python train.py --num_hidden_layers=8 --hidden_size=192 --n_experts=64 --normalize_top_k=false --routed_scale=12.5 --balance_loss=0.0159 --lr_router=0.00102 --vocab_size=8192 --optimizer="ademamix" --beta1=0.9 --batch_tokens=65536 --max_seq_len=256 --train_tokens=310400000 --dataset="wikipedia_en"
Below are experts of layer 4 (counted from 0) of a mixture-of-experts language model. Rows are named router (the router's row for the expert) and show model dimensions 0-31. Each number is 500 + 50 x the weight over its row's rms, rounded and kept within 0 to 999. Numbers have three digits each.
After each expert's rows: "comes before" lists some tokens at least twice as common just after its tokens as in all text; "comes after" lists some tokens at least twice as common just before its tokens as in all text. This comes from a sample of Wikipedia text that the model never trained on. Tokens count by the router's weight.

# expert 51
router:465454521425575497484380476475507444561489509513499424458449559498599430488472467472484507443523
comes before: " |", "0", ";", "1", "2", ")"
comes after: " ", " |", "–", "0", "20", ";"

# expert 42
router:492506533481562415480493559528463419494518504442525493504461532530463446515453534522485419504493
comes before: "19", "20", "18", "96", "90", "97"
comes after: " ", " (", "–", " in", "|", " In"

# expert 6
router:445512504551575476444434421509533413439521479499473484446484506489482410478483520454567450573522
comes before: " (", " ", ")\n", "\n", " /", ")"
comes after: " (", "\n", ":", "-", "″W", "″E"

# expert 11
router:495486490506619458467567477464460398462581491549498482552475546517450484523490490474468499548534
comes before: "20", "19", "1", "2", "3", "18"
comes after: " |", ":", ",", " in", " /", "|"

# expert 8
router:495546533512537433508472438548486452452558469508584537404468481490563440518478435487523480478528
comes before: " |", " |\n", ";", "|", " Team", " Apps"
comes after: " |", "|", ";", "-", " Team", " |\n"

# expert 31
router:476443466551570454445461504510439366451532480505522462486502473485532478492415524504466491490450
comes before: "==", "The", "===", "In", "-", " |"
comes after: ".\n\n", " |\n\n", "\n\n", "\"", ")", ")\n\n"

# expert 40
router:424508525500538455421489542565420417460511529542549423458450524502454475439477497467421549497492
comes before: " the", " ", " a", " his", " office", "|"
comes after: ".", ".\n\n", "In", "==\n", "===\n", "=="

# expert 54
router:452509486429549522392414499504446471513536522527497466429504494504558470524457527520479462513496
comes before: " |", "\n", " |\n", ";", ".\n\n", "\n\n"
comes after: ".", "–", "19", "20", "00", "18"

# expert 37
router:455522502438583539466493512488466386475590516549495496488461497482578508484475488457487495526482
comes before: ".", " |\n", "–", " |", ":", "|"
comes after: " ", " |", " (", ":", " +", " −"

# expert 24
router:452482490481557528425470530594496458489598421507508416504495604531425479451411480448505567451503
comes before: " was", " is", " been", " also", " had", " are"
comes after: ",", ".", " that", " which", "See", " \""

# expert 46
router:473540492486566538396439521505478488514479459520441490471496509510538491442463523540459450494472
comes before: " ", " |", ".", " —", "0", "%"
comes after: " |", " ", "%", "0", "7", "5"

# expert 22
router:413386461560540499438518511531428464478488459546514466502458533543443441532513471453508474497511
comes before: " of", " years", " year", " time", " later", " after"
comes after: " the", " a", " for", " first", " two", " age"

# expert 28
router:476514504528564498456446467554480475535600479506491435442434497487524467515451449559583507521538
comes before: "–", "-", "|", " |", " ", ")\n"
comes after: "20", "19", "0", " |", "1", " |\n"

# expert 5
router:410470493542592518417500584541445411436467480535501432476484525561483472466448470496496455540472
comes before: " of", "s", " and", " in", " to", "ing"
comes after: " the", " a", " The", "'s", " and", " of"

# expert 10
router:419527493577570453416454504491432447460583515524544411489520587510528475529446514478479463514459
comes before: " ", ",", "20", "19", " April", " May"
comes after: " ", "20", "19", " on", " in", " October"

# expert 38
router:505451464444546493433496485476483401447558493544534476487397585483513498517457508460496477528419
comes before: " |", ".", "–", ",", "th", ";"
comes after: " ", "–", " (", "19", "18", "_{"

# expert 13
router:530430451413570480486457480499441460500553515529547488381439491515511484445439453489498534576548
comes before: "20", "1", "-", "2", "19", "3"
comes after: " |", "|", ";", ":", " /", " District"